Below are experts of layer 4 (counted from 0) of a mixture-of-experts language model. Rows are named router (the router's row for the expert), up (a neuron's input weights, with its number), down (a neuron's output weights, with its number) and show model dimensions 256-383. Each number is 50 + 12 x the weight over its row's rms, rounded and kept within 0 to 99.
Before each expert's rows: a language model's description of what the expert responds to. This comes from a sample of Wikipedia text that the model never trained on.

# expert 1
Description: Articles and determiners opening a noun phrase, often after prepositions, such as the, this, every, each, any.
router:48 44 40 38 52 68 50 56 42 29 56 44 56 61 42 64 55 48 51 50 48 54 57 45 55 45 49 35 53 64 36 61 35 45 51 47 58 48 50 62 88 62 74 75 59 46 48 33 51 29 48 50 52 33 60 51 58 42 64 48 63 48 69 42 53 45 23 59 47 51 50 26 56 58 60 33 53 52 49 59 52 52 40 84 38 43 53 79 64 41 55 62 50 48 66 39 42 64 51 49 75 65 49 45 62 80 60 40 44 43 33 82 48 60 70 41 31 27 59 52 33 63 59 51 79 18 54 77
up0:62 37 41 41 53 51 67 53 38 59 40 53 77 51 62 70 50 18 62 29 61 56 57 25 49 54 26 69 67 63 47 49 58 42 62 56 61 64 37 55 50 46 52 57 57 77 58 42 51 39 55 36 49 47 54 48 60 38 59 35 62 42 58 59 44 66 69 25 54 67 41 60 38 41 36 58 56 53 45 39 53 31 36 49 49 60 53 62 49 70 40 37 45 54 41 33 56 63 50 45 27 40 51 57 58 55 60 51 51 42 62 56 64 68 60 50 34 58 56 48 67 62 63 58 56 57 55 29
down0:39 41 45 50 67 28 62 48 55 51 52 44 39 61 17 66 50 76 56 53 37 62 58 43 62 47 55 46 51 63 64 67 54 48 66 47 54 65 69 32 57 26 51 60 53 59 41 41 27 21 67 59 44 47 46 54 53 61 15 48 73 40 56 46 64 39 33 58 49 36 46 69 44 37 52 61 50 56 62 47 42 59 59 64 53 56 27 39 53 20 67 56 51 73 24 40 51 55 47 46 39 42 57 69 27 39 48 43 46 52 36 57 42 68 73 65 49 66 56 22 38 55 58 34 47 47 52 50

# expert 42
Description: Mid-word pieces like ear in gearbox or ind in hindrance, the preposition at, and LaTeX-style ^{ superscript markup.
router:44 50 56 62 57 60 41 67 34 48 31 47 38 45 21 53 39 47 45 58 43 54 46 39 51 55 87 65 52 72 70 51 13 57 30 60 51 55 58 62 62 31 57 58 42 59 48 44 61 56 45 57 57 52 62 30 39 53 41 61 30 66 48 67 30 42 41 54 35 35 26 46 49 78 54 61 36 37 48 56 37 27 50 27 40 43 54 33 37 43 46 61 76 52 61 52 50 31 63 41 62 65 66 23 51 34 69 53 48 44 46 59 40 46 50 35 46 16 52 78 44 45 28 44 53 49 36 51
up0:41 33 30 49 46 70 55 55 33 32 50 56 48 58 47 67 54 70 34 50 66 52 44 42 50 31 46 49 50 37 66 59 70 40 58 61 59 56 35 59 36 35 65 51 48 37 66 66 71 52 66 55 45 47 39 39 44 42 50 43 51 47 33 32 57 41 53 34 50 59 57 43 50 64 48 63 45 29 38 37 43 53 48 52 51 47 83 51 30 49 68 52 65 40 54 37 46 66 56 63 32 65 57 43 31 45 49 60 68 56 61 75 43 50 07 56 60 32 49 48 57 36 61 38 55 64 46 32
down0:75 54 71 46 70 47 36 67 75 54 63 62 47 61 56 68 30 69 32 48 70 46 74 41 37 56 40 46 44 28 40 67 53 66 50 49 55 37 63 41 51 52 49 66 66 50 40 46 60 46 42 57 28 64 30 55 42 50 42 56 40 34 50 59 46 43 58 62 41 60 61 56 41 36 55 42 31 29 73 32 65 53 48 36 39 60 50 50 32 53 38 48 59 71 40 56 36 58 60 78 58 55 47 69 60 36 36 55 39 56 19 49 37 40 70 61 49 33 44 40 42 59 46 61 53 52 63 51

# expert 47
Description: Field labels in infobox-style lists after a dash, such as Born, Members, Source, Genus, Coordinates, plus the minute mark ′ and "Preceded by".
router:65 64 46 37 63 52 45 29 62 30 26 54 58 36 70 46 39 65 61 46 58 26 68 50 40 53 53 48 31 68 44 49 55 66 52 49 54 35 52 45 56 60 61 53 47 59 44 73 60 60 43 29 65 85 58 71 44 50 47 47 59 65 53 39 42 49 59 50 48 41 35 62 74 51 51 61 60 55 47 27 53 53 71 43 50 26 58 73 55 39 46 59 58 49 28 43 52 68 58 43 33 80 37 32 33 58 46 54 30 49 28 51 67 40 35 70 43 37 43 28 52 41 37 43 38 72 45 59
up0:52 41 44 47 57 31 49 43 63 61 59 60 53 71 52 66 52 46 65 50 28 53 41 53 57 32 61 46 57 55 46 52 48 44 46 83 33 77 41 49 43 51 27 53 73 46 52 46 33 37 50 19 36 41 60 47 76 78 38 42 45 31 26 44 67 46 65 56 58 50 45 56 42 61 41 70 63 45 47 25 51 56 68 67 41 52 62 28 27 59 60 45 57 33 49 52 53 62 49 44 33 74 48 43 32 52 73 64 51 53 65 52 48 58 59 61 44 71 47 78 52 39 63 48 31 63 70 56
down0:57 53 59 52 65 51 48 53 47 53 52 42 64 34 55 35 66 46 45 55 61 35 53 56 52 14 51 57 39 62 56 36 43 38 59 58 65 31 55 41 32 49 55 47 78 74 45 42 49 50 43 54 39 52 30 43 68 31 60 43 40 50 60 62 61 62 62 43 47 45 53 35 57 65 68 58 56 48 41 40 44 53 53 63 32 51 39 21 50 87 42 63 61 29 51 63 48 32 49 40 46 49 51 55 72 66 41 38 44 47 64 57 70 38 34 64 52 47 25 27 56 43 62 39 40 59 60 37

# expert 63
Description: Final digits of numbers, decimals and round figures, e.g. 1.9 km, 7:00 pm, 500, in statistics tables, dates and measurements.
router:45 37 56 57 36 46 33 38 54 39 56 49 56 41 29 52 72 54 63 43 47 53 41 42 35 61 44 47 51 35 63 47 63 44 43 46 54 50 69 25 75 39 69 46 46 25 63 49 62 49 59 79 44 59 38 48 47 61 51 49 38 63 51 56 49 57 59 55 39 29 53 50 75 45 42 35 57 38 31 37 46 54 43 73 72 47 53 39 40 50 66 72 78 34 64 43 43 50 47 48 55 45 54 39 44 29 39 53 50 43 62 66 58 37 55 38 51 54 59 49 47 53 49 55 71 48 57 23
up0:61 48 32 56 35 60 14 44 55 58 42 38 37 49 45 47 52 66 50 56 41 47 68 55 53 59 51 56 45 42 52 49 74 33 53 61 46 65 39 59 35 35 60 70 64 58 48 58 51 42 53 30 48 63 58 35 58 50 63 55 37 41 49 45 57 35 42 39 55 43 69 64 68 70 55 46 41 17 49 40 31 46 64 33 47 28 55 34 53 64 47 64 65 59 48 63 30 38 42 71 55 46 31 51 54 51 38 53 54 52 50 53 69 48 39 46 47 60 42 35 56 63 63 34 48 50 42 40
down0:43 45 45 58 54 75 79 63 57 35 74 59 58 32 46 49 55 23 58 50 60 52 56 51 38 37 43 52 48 74 56 54 54 30 30 42 69 72 35 58 62 57 61 55 65 71 61 40 51 42 52 27 41 53 44 46 67 41 60 64 45 56 47 45 63 45 60 52 43 44 47 56 42 30 38 56 55 35 60 52 48 53 51 52 32 61 40 38 49 53 48 40 41 43 54 64 45 68 53 41 27 62 62 59 61 43 26 38 45 57 23 45 62 57 44 50 67 23 53 50 56 49 38 26 51 59 46 36

# expert 30
Description: Pipes between header columns of tables (Name, Votes, Team, Year), plus "There", "List", "Succeeded" and "Preceded" at line starts.
router:47 63 27 80 44 50 45 27 27 43 27 48 43 66 42 56 46 60 52 54 57 38 48 59 68 47 38 52 62 50 45 51 64 37 56 62 53 26 49 39 49 42 43 25 63 43 54 63 59 51 67 37 50 54 25 44 48 50 52 29 44 48 74 29 66 62 59 43 43 37 47 42 41 28 60 55 36 48 70 59 50 55 51 70 46 60 62 40 28 58 55 52 67 47 67 51 40 54 53 38 75 35 44 28 51 61 51 43 59 25 79 70 50 48 55 33 62 39 38 33 54 63 43 60 33 42 49 40
up0:36 66 64 47 69 47 60 51 48 42 52 44 65 36 59 35 34 60 64 39 44 59 36 51 59 59 38 70 33 50 47 60 52 52 38 65 58 25 56 60 80 55 56 51 43 20 69 43 72 41 65 45 43 47 72 58 67 28 32 39 44 56 59 60 72 56 55 61 55 68 46 60 45 37 50 54 53 53 50 55 42 65 26 57 67 54 43 46 54 41 58 42 44 52 51 53 46 48 67 55 45 56 43 54 55 45 65 26 60 46 63 59 73 36 50 42 52 36 53 58 49 47 56 52 37 56 53 35
down0:45 66 30 36 46 39 32 35 78 38 70 62 28 58 53 53 56 60 57 35 35 36 50 43 56 45 61 48 60 37 40 67 46 58 54 47 64 54 25 63 52 51 52 21 39 59 32 70 50 43 56 45 53 61 61 44 75 69 40 39 35 60 60 44 42 25 47 58 53 56 58 37 58 56 60 67 55 40 50 51 42 49 61 32 62 50 49 52 38 86 71 53 56 56 49 59 66 62 49 60 36 51 30 29 61 46 34 57 44 62 43 36 20 79 45 61 62 36 51 50 59 70 44 56 23 60 34 52

# expert 17
Description: Pipe, dash, colon or equals separators at the start or second cell of table rows and list lines, such as "| 2005 | " or "- Feu".
router:40 36 50 19 64 57 49 69 47 48 51 64 34 60 58 56 43 58 27 65 43 43 55 39 41 55 55 73 58 35 42 52 35 54 56 50 42 63 57 48 55 53 52 76 64 44 50 41 52 31 37 42 53 45 61 33 54 32 51 36 66 45 39 53 67 63 45 78 59 40 27 51 40 61 64 45 57 42 63 54 55 20 49 57 34 49 60 76 44 40 38 66 52 61 48 43 52 47 36 40 41 42 37 53 52 46 51 73 38 54 48 41 55 32 56 27 48 29 42 65 68 48 41 50 44 60 37 41
up0:36 66 72 54 44 62 10 32 30 47 63 29 37 64 38 49 48 80 41 65 42 36 49 49 72 40 41 34 44 40 28 37 49 62 32 41 45 32 52 47 63 59 45 57 58 41 34 56 63 56 64 61 57 38 49 45 52 56 48 56 64 55 35 37 51 56 45 50 47 58 49 44 45 29 37 53 34 68 42 54 51 45 42 47 30 57 69 49 43 62 56 63 60 29 54 67 47 67 55 50 66 52 38 52 43 60 43 57 47 58 52 28 40 73 41 38 53 37 85 35 52 46 62 40 43 43 52 63
down0:37 43 34 30 51 50 49 58 26 60 49 49 44 58 44 19 50 31 48 48 38 62 42 42 30 56 36 45 59 50 54 64 54 79 54 65 45 41 49 63 38 57 67 58 46 47 53 26 58 56 51 47 38 58 26 30 59 67 46 62 50 49 51 64 67 55 28 36 66 51 55 65 51 52 52 41 55 16 46 34 65 43 37 51 43 36 51 36 35 51 44 51 58 61 38 56 55 35 73 39 60 58 59 50 58 53 44 32 42 40 39 60 54 42 46 40 44 36 52 58 48 72 31 48 60 51 50 43

# expert 24
Description: Middle stems of long Latinate words before suffixes like -ation or -ing, such as crimin, emor, spec, fac, produc.
router:59 38 36 59 55 52 61 41 54 50 38 69 56 41 61 46 30 47 50 43 54 54 48 43 63 73 47 69 58 48 38 44 60 44 46 56 40 38 42 52 38 52 49 45 25 63 47 36 59 57 55 55 17 48 44 35 44 52 50 51 70 48 64 40 61 55 40 54 50 38 42 78 45 70 58 74 46 38 79 55 61 73 54 52 65 57 55 42 58 43 41 48 42 58 34 67 52 31 42 57 52 40 41 43 42 80 55 48 53 44 45 39 45 49 64 48 71 50 59 41 65 43 42 44 64 50 62 55
up0:57 31 29 61 52 52 74 28 49 59 44 41 38 46 47 56 64 38 45 52 41 69 51 51 45 48 55 65 55 31 49 52 66 47 45 49 72 51 28 49 60 65 45 22 51 78 42 39 66 44 45 77 79 45 52 56 43 66 59 23 61 76 56 57 37 37 55 41 56 68 51 42 53 67 34 49 59 31 37 40 56 54 41 44 55 51 65 44 58 61 65 56 58 43 55 53 53 42 45 68 34 44 42 40 46 54 49 55 44 43 51 58 55 36 49 58 37 45 76 38 55 53 45 54 37 51 77 52
down0:57 28 52 22 62 50 62 25 38 49 48 55 50 49 72 40 60 36 60 52 63 51 54 39 46 55 47 57 59 32 57 59 40 45 60 66 32 55 24 62 33 25 44 33 36 24 47 32 64 74 59 49 46 55 47 65 47 63 73 45 45 56 34 61 60 50 56 62 50 41 57 51 63 80 36 72 48 56 46 58 43 72 44 28 49 52 49 54 47 31 78 62 47 48 27 60 62 46 52 55 59 55 61 24 44 66 54 67 35 48 43 46 34 63 54 31 49 58 47 69 53 67 63 43 78 50 66 46

# expert 0
Description: Table pipes and semicolons in stats tables, plus on/upon/onto before dates or places, as in "on 29 June", "on the line".
router:38 55 55 61 53 57 47 55 50 73 69 59 54 25 40 64 42 59 40 47 36 43 54 53 35 26 67 46 46 31 48 57 40 53 36 68 53 67 59 70 56 37 83 27 58 58 54 44 59 73 50 51 41 46 35 54 54 29 30 58 42 58 52 67 61 68 61 60 56 34 61 36 36 39 54 30 39 57 30 16 60 68 60 58 46 33 60 57 37 51 47 63 48 36 41 45 50 48 61 62 25 38 63 51 65 70 45 51 46 52 40 52 49 55 35 44 73 52 47 73 46 52 34 69 58 38 35 42
up0:40 45 54 67 59 61 63 63 53 61 33 46 69 54 42 67 53 38 59 54 36 65 55 44 70 54 55 66 64 27 28 45 51 36 35 58 52 54 33 36 48 57 50 50 56 55 75 70 56 47 41 84 49 56 53 51 53 57 35 58 40 73 39 40 63 42 56 59 45 48 49 39 38 43 45 55 44 34 45 59 26 48 65 60 63 58 42 20 47 59 38 59 49 63 49 30 67 49 31 50 50 42 64 46 68 40 60 55 62 57 52 14 47 69 35 39 15 47 52 53 50 58 54 50 76 34 53 40
down0:45 43 42 34 38 56 53 56 37 34 42 56 40 55 45 44 32 67 53 52 43 43 40 53 37 57 43 56 45 65 60 42 57 55 63 57 66 56 53 53 42 49 69 44 64 37 37 33 56 76 58 30 30 37 52 40 40 35 38 57 34 44 58 85 43 54 55 59 51 30 52 56 58 62 34 41 71 36 46 52 63 53 61 33 65 48 46 58 41 57 62 62 33 55 39 48 45 35 42 53 74 73 37 25 42 42 64 49 29 62 52 53 57 64 50 34 52 24 61 77 45 44 35 34 21 68 59 46

# expert 19
Description: Commas after place names and clauses, as in "Providence, Rhode Island", plus opening parentheses and quote-comma combinations.
router:63 38 42 65 57 54 59 42 57 56 58 53 59 56 48 49 56 49 51 64 44 51 26 38 43 52 53 48 39 57 45 60 59 47 40 72 45 70 53 42 60 56 45 61 41 33 48 30 45 56 40 54 64 32 32 67 38 47 43 47 66 55 64 47 49 61 58 27 45 59 46 60 60 60 53 34 51 80 57 49 37 64 58 69 17 49 66 38 68 54 57 35 47 32 74 52 53 65 43 57 46 43 58 32 39 35 60 34 39 44 47 55 65 41 58 33 19 42 48 58 32 48 69 34 39 42 77 40
up0:32 62 44 33 67 52 62 51 47 53 38 63 60 73 41 36 70 51 62 55 39 45 72 54 44 43 70 46 49 71 43 43 49 61 50 60 24 45 61 47 42 55 58 40 63 50 49 29 50 33 60 49 44 38 36 55 48 57 61 63 45 38 64 34 53 41 37 66 36 55 52 68 54 33 47 39 59 47 44 43 59 50 85 46 51 52 52 73 74 34 67 39 74 60 53 58 40 56 41 48 45 61 52 41 67 39 41 34 40 32 35 57 42 65 61 34 59 55 42 52 36 63 58 62 34 52 43 43
down0:55 50 51 49 62 71 66 58 44 45 50 77 50 59 48 57 51 50 53 45 40 44 46 60 64 52 55 45 56 49 45 56 70 52 41 39 34 37 73 57 40 36 62 50 47 58 56 36 58 58 28 51 41 59 56 70 41 54 78 27 42 48 43 34 50 47 48 55 49 36 34 39 54 56 53 56 63 60 43 50 74 24 50 22 44 39 41 42 50 36 61 35 39 43 55 37 75 38 58 54 47 45 33 51 53 58 50 56 42 54 49 70 46 68 48 37 19 55 36 48 56 60 45 39 44 29 54 52

# expert 18
Description: Periods ending paragraphs before section breaks, plus decimal points and thousands commas inside numbers in election and census tables.
router:59 56 44 45 39 52 51 51 35 56 44 55 58 60 45 46 47 42 18 42 50 58 36 38 46 52 40 39 45 49 31 48 47 48 43 33 37 59 57 61 41 27 38 46 59 36 46 39 29 51 38 56 66 59 49 49 36 63 40 41 51 48 76 43 40 44 51 66 49 65 61 55 26 45 37 52 51 55 51 39 50 42 42 49 81 65 46 58 56 43 55 60 55 31 61 26 43 45 31 41 53 48 32 79 36 38 44 29 60 42 63 69 50 69 49 61 37 58 30 46 60 25 59 59 64 60 53 30
up0:45 60 35 38 41 32 54 67 58 58 56 41 47 35 55 37 58 50 36 55 41 59 41 42 57 04 51 45 45 41 72 72 57 52 51 54 43 45 71 37 53 56 69 54 25 72 65 52 40 37 64 45 58 48 50 38 48 49 70 34 50 54 76 50 61 58 31 64 50 46 52 51 31 33 65 39 53 59 48 61 40 65 32 62 45 58 26 36 44 54 59 65 57 52 72 41 52 45 58 59 25 20 46 36 34 54 41 47 43 63 62 37 40 29 57 29 52 52 41 51 46 47 46 44 53 25 52 71
down0:50 54 45 39 24 25 58 49 61 41 52 44 57 42 60 42 38 54 65 55 25 38 60 49 47 44 44 21 47 61 51 24 56 43 74 36 36 49 39 52 58 67 56 46 47 43 47 68 43 41 47 69 40 39 53 64 40 77 35 61 49 36 49 40 46 60 71 49 43 68 53 58 55 67 55 63 45 46 62 52 76 41 55 52 71 43 60 64 69 59 72 59 35 41 40 41 79 49 44 37 56 57 53 74 64 72 52 72 51 42 57 39 59 47 48 57 59 46 35 60 57 51 51 64 51 57 62 53

# expert 4
Description: Adjectives before a noun, such as white, southern, modern, New before York, plus commas after personal names in lists of office-holders.
router:36 42 42 60 54 52 59 60 55 52 57 41 49 60 43 51 48 36 53 35 37 56 45 39 53 53 58 29 33 36 60 66 46 58 41 50 54 58 55 55 81 47 68 66 51 40 59 40 51 57 54 30 37 25 54 51 47 56 36 56 65 58 51 31 46 57 69 48 45 57 60 25 32 29 67 53 55 59 48 52 38 68 50 78 63 39 32 50 52 40 44 59 48 34 62 59 41 42 63 46 41 67 42 46 31 58 64 64 26 42 48 42 50 33 51 53 41 57 68 46 47 47 59 52 71 51 59 39
up0:48 35 65 53 47 47 35 47 47 54 45 38 60 62 38 45 42 61 60 54 57 51 71 45 22 65 51 55 55 45 36 40 65 35 65 60 48 39 50 66 48 60 52 35 45 47 62 62 39 53 66 25 25 49 45 64 62 60 46 41 78 47 72 45 34 59 46 47 67 31 44 43 56 57 43 36 56 45 24 51 45 49 48 53 36 47 50 65 49 53 38 52 48 52 25 43 55 45 40 58 50 34 71 45 56 39 60 42 65 43 57 59 64 71 55 34 50 52 34 53 43 27 63 84 50 49 51 84
down0:63 49 59 62 35 37 75 63 65 44 35 38 54 53 36 59 42 53 47 50 52 72 75 50 47 57 55 43 40 40 63 63 55 37 40 53 48 44 58 46 60 52 46 70 44 37 52 59 53 63 48 36 43 32 61 32 53 45 63 39 36 38 55 56 70 52 58 38 47 43 40 43 48 54 34 57 47 68 37 57 26 36 53 58 64 68 59 69 50 49 65 55 40 65 21 61 11 56 49 66 70 34 45 53 41 51 61 71 45 60 63 69 52 49 57 71 42 49 51 43 76 71 52 16 54 55 49 52

# expert 3
Description: First pieces of words and names after articles or "and", such as co-opted, vice-president, heter-osexuals, All-ora, plus "as" before job titles.
router:37 69 66 43 46 57 62 54 61 49 55 56 62 52 60 51 46 45 52 51 52 61 35 50 56 58 30 22 47 44 48 58 63 60 50 53 50 66 46 34 36 57 52 55 58 35 54 48 44 40 51 39 68 76 49 59 58 49 60 67 57 44 52 52 63 48 53 49 50 53 47 30 50 40 50 61 50 48 58 53 54 67 43 41 45 40 41 62 73 62 44 56 46 31 43 72 43 32 34 41 62 22 36 48 41 65 40 33 46 42 57 41 33 43 45 58 55 79 52 44 52 44 63 63 50 47 51 70
up0:51 47 70 24 35 39 58 60 21 55 41 42 54 64 38 55 42 58 37 51 33 63 51 54 45 41 64 41 55 55 37 57 26 48 72 45 58 70 28 44 42 49 28 64 52 59 60 38 48 54 46 54 48 33 37 47 39 40 38 51 72 56 41 44 48 47 45 47 67 48 55 46 57 70 48 62 54 79 52 41 60 61 62 62 34 45 47 36 45 55 41 60 61 43 39 38 36 53 42 52 72 53 49 30 70 29 73 66 40 65 34 41 56 66 46 37 39 40 28 45 67 58 74 55 51 64 36 36
down0:65 41 45 43 49 27 35 45 45 41 68 59 44 41 42 61 54 55 66 57 44 40 73 51 65 41 46 41 40 43 53 34 57 47 52 46 63 55 45 55 50 61 52 40 63 51 47 41 59 50 40 50 56 70 46 55 62 37 55 35 37 48 33 46 68 54 42 55 49 71 37 52 63 38 51 49 50 39 65 46 40 78 63 58 76 36 25 35 48 46 53 50 35 34 53 66 41 55 48 43 52 44 58 12 76 28 64 47 59 38 49 33 53 35 72 40 52 42 61 38 22 33 59 73 46 67 40 25

# expert 44
Description: Final pieces of names and institution words before punctuation, such as Point Lookout, Mrkonjić, School, College, Street, House.
router:50 65 68 48 39 59 36 60 34 51 52 45 60 49 59 44 58 40 52 50 65 49 62 57 69 32 54 61 32 64 51 53 34 49 37 49 47 66 20 33 85 58 39 55 32 53 51 44 45 40 45 55 59 44 46 55 56 56 62 68 56 61 23 58 47 23 36 49 54 52 59 60 50 65 49 37 64 67 39 48 64 40 33 47 58 40 40 58 40 41 36 49 59 76 58 45 54 75 30 46 50 62 40 43 47 50 76 55 37 32 36 59 57 85 45 35 66 56 54 58 61 40 46 75 59 70 57 40
up0:46 35 34 36 45 63 36 53 52 40 49 41 52 64 58 28 44 40 52 22 41 45 45 51 54 32 30 57 54 54 24 46 65 66 64 42 40 43 30 59 70 42 42 60 43 44 50 33 74 51 52 62 46 42 50 50 62 45 55 41 66 45 66 64 51 57 52 55 65 60 53 65 49 59 52 52 49 56 58 70 36 43 53 52 45 60 47 75 38 29 30 70 46 55 47 64 34 48 59 62 64 44 44 58 56 33 48 34 39 41 43 57 25 52 54 58 52 55 49 31 39 47 48 40 55 46 39 33
down0:57 50 53 43 45 42 37 46 32 35 48 35 45 51 34 52 42 45 34 40 35 50 44 15 40 53 75 37 52 56 46 34 27 50 47 50 56 61 73 51 53 59 35 26 54 38 31 47 35 68 37 67 34 50 45 35 28 67 43 48 55 39 30 69 58 54 56 60 52 51 40 45 29 49 47 36 53 35 55 46 63 51 42 53 69 45 47 43 62 49 35 49 54 78 61 55 53 58 54 46 44 40 61 45 39 73 65 33 57 55 64 66 29 53 49 41 36 50 71 61 64 66 57 63 57 67 59 43

# expert 55
Description: Opening fragments of longer words or names split by the tokenizer, such as Rail, Sou, Spar, par, carri, Tour.
router:53 42 56 25 48 61 64 39 44 39 53 51 63 25 39 51 32 37 32 42 59 56 50 40 60 35 17 47 83 57 35 40 55 44 39 64 67 65 49 63 38 53 43 43 51 43 35 41 56 50 76 58 22 72 63 34 48 76 38 48 63 59 62 48 56 48 46 51 42 50 37 61 57 69 69 53 55 58 57 52 68 62 29 25 59 39 52 67 39 36 38 31 34 39 46 67 48 42 50 46 51 27 29 37 40 54 50 40 54 41 60 51 52 42 44 54 48 91 61 45 55 45 53 67 63 57 45 45
up0:62 51 56 34 29 58 45 68 47 52 43 51 56 55 61 37 44 55 40 37 68 28 58 49 37 57 39 45 57 45 32 34 41 37 45 57 44 38 53 69 55 39 51 57 51 63 21 37 52 47 69 30 62 53 21 53 74 30 52 67 75 52 42 53 45 64 21 45 63 52 75 52 54 51 49 45 35 48 79 50 47 42 59 39 64 49 24 45 47 59 47 50 52 64 64 38 67 69 63 32 44 56 54 48 65 45 50 48 26 47 53 55 56 48 52 46 58 56 58 55 57 58 51 46 34 41 50 42
down0:47 63 44 40 56 37 43 59 50 53 43 39 56 30 59 34 77 43 60 40 58 63 51 40 65 74 38 65 30 50 52 38 43 43 50 29 40 42 71 56 47 71 59 58 55 79 20 42 47 39 58 44 46 39 59 45 57 65 61 62 51 31 44 40 36 48 47 44 62 60 53 40 80 47 68 41 71 55 56 52 42 68 49 57 42 44 36 56 39 55 53 39 50 18 55 50 41 70 40 41 34 39 50 46 60 77 41 50 36 28 68 44 50 47 71 56 53 20 40 39 50 60 71 45 50 35 30 52

# expert 11
Description: Line breaks ending a table row, list item or section, especially in tables, cast lists and species lists, before |, - or ==.
router:46 44 54 32 31 52 46 67 32 77 61 58 75 70 43 50 60 39 45 49 42 38 47 37 49 39 44 52 76 65 40 43 76 49 61 47 37 57 65 68 28 37 56 55 64 55 61 66 57 42 74 45 55 15 43 30 49 67 49 64 83 56 52 55 68 39 45 47 53 59 62 48 49 53 60 33 69 39 60 62 45 32 57 49 60 49 32 36 69 38 46 65 16 55 42 41 53 65 22 40 66 58 42 52 51 43 40 75 47 48 33 54 60 52 65 63 44 39 39 23 51 53 48 53 49 24 19 77
up0:41 44 36 35 52 62 73 61 49 58 28 53 70 58 49 66 43 54 49 39 36 32 47 59 44 31 61 37 61 26 60 61 35 56 54 66 49 51 58 41 34 41 28 46 39 77 49 49 47 43 65 50 31 48 50 40 42 37 60 60 74 54 59 36 64 60 42 46 59 55 41 51 44 44 66 55 61 33 50 43 55 38 45 36 49 57 62 51 36 56 47 53 60 40 42 47 47 51 40 61 61 49 63 17 52 44 40 64 41 71 54 52 49 45 66 48 24 42 56 41 65 47 22 56 48 60 65 55
down0:58 28 58 44 35 61 52 21 53 45 38 52 26 46 38 31 53 44 48 60 40 74 52 54 56 48 63 57 39 69 38 34 44 70 61 53 44 57 49 45 68 46 49 65 56 54 42 67 49 58 31 24 57 42 62 53 62 35 51 42 54 67 51 69 54 35 45 63 28 48 23 50 46 53 49 34 30 45 42 40 47 45 76 62 47 74 33 59 30 33 62 39 50 58 57 37 26 47 59 45 58 51 50 47 58 36 56 55 52 54 49 37 68 38 44 64 50 40 31 57 42 45 57 48 49 59 55 72

# expert 35
Description: Nationality and field adjectives before a profession or party noun in biographies, such as Italian historian, English television producer, Communist Party.
router:43 46 66 63 34 55 57 35 28 34 50 55 58 20 63 64 59 38 48 44 34 48 19 44 49 62 53 45 44 46 52 57 54 72 48 54 51 36 46 58 56 33 49 53 50 47 64 63 60 22 60 65 40 31 73 62 58 75 36 75 68 42 30 22 36 68 49 56 68 62 54 41 53 30 55 55 54 47 64 78 40 58 44 80 69 55 32 36 60 64 48 43 46 41 52 51 41 46 71 54 56 46 53 32 40 46 65 41 54 63 46 47 30 31 50 60 45 49 44 62 21 40 63 64 52 48 60 54
up0:78 63 51 50 47 62 42 47 18 39 50 54 53 24 45 69 50 48 39 51 44 53 39 53 53 52 31 45 48 53 67 67 47 55 51 33 44 47 35 70 51 45 49 43 32 46 36 63 40 50 41 52 59 53 23 50 59 49 65 48 61 45 49 29 75 33 29 55 54 57 56 63 60 47 48 34 39 51 46 62 40 58 59 41 51 54 27 62 35 37 45 53 32 61 56 31 58 56 47 54 65 53 78 50 42 51 45 47 36 60 43 24 32 44 47 46 24 44 62 58 41 41 41 61 59 52 47 53
down0:51 50 52 53 60 51 41 59 49 73 48 61 58 59 69 66 25 45 40 61 59 35 48 64 37 35 63 49 30 81 31 60 49 46 61 64 48 29 52 51 32 54 59 64 40 27 41 48 49 51 61 38 47 33 45 61 65 30 52 34 49 54 49 36 49 55 47 60 49 57 37 48 63 43 58 33 35 71 48 46 42 56 50 51 68 50 71 51 43 66 65 56 52 47 58 60 73 33 58 37 43 59 52 17 41 38 23 51 35 48 32 71 65 44 25 70 61 52 37 51 77 32 47 58 66 53 61 51

# expert 31
Description: Past verbs and participles after a subject or "was" in biographies and sports text, such as played, served, released, located.
router:52 50 51 73 65 47 54 53 55 46 46 69 47 52 42 62 79 57 68 61 56 28 30 72 57 42 41 46 53 42 60 56 44 19 40 35 42 30 61 60 43 38 40 24 37 39 53 66 43 46 41 37 54 63 67 57 48 32 66 41 27 52 47 80 49 65 43 60 51 56 38 33 35 46 43 56 37 46 28 58 42 59 52 50 56 44 30 52 54 63 66 36 37 52 49 60 74 71 54 38 59 57 49 41 60 66 25 78 20 62 35 67 43 43 35 43 27 43 52 61 49 49 47 43 42 56 49 48
up0:46 45 54 42 52 49 47 59 43 44 55 50 43 39 42 41 42 38 41 69 40 45 48 47 56 63 78 64 23 68 58 20 49 48 48 63 47 42 25 44 69 42 61 43 60 41 65 41 50 61 48 23 34 55 42 58 57 68 25 51 56 51 35 50 56 72 38 46 50 47 60 48 74 53 62 66 44 49 52 78 40 47 20 70 61 65 67 69 61 50 66 39 52 71 61 55 55 54 38 58 53 50 47 82 58 67 62 65 58 54 59 67 52 55 59 64 53 57 45 41 85 50 59 49 70 71 50 41
down0:72 26 62 48 58 65 70 62 53 71 42 33 58 61 75 57 30 38 54 66 48 35 48 62 37 59 54 47 60 61 47 62 70 54 32 60 53 57 39 63 48 43 50 36 36 40 40 59 59 60 46 49 64 56 58 68 47 34 65 43 42 61 44 52 40 60 19 43 48 52 64 44 44 55 57 63 42 53 49 40 53 43 53 44 66 38 48 50 45 63 61 54 31 61 39 75 57 57 65 60 24 69 65 50 40 62 60 71 59 62 45 48 25 38 52 67 51 54 40 20 51 59 38 37 41 36 38 53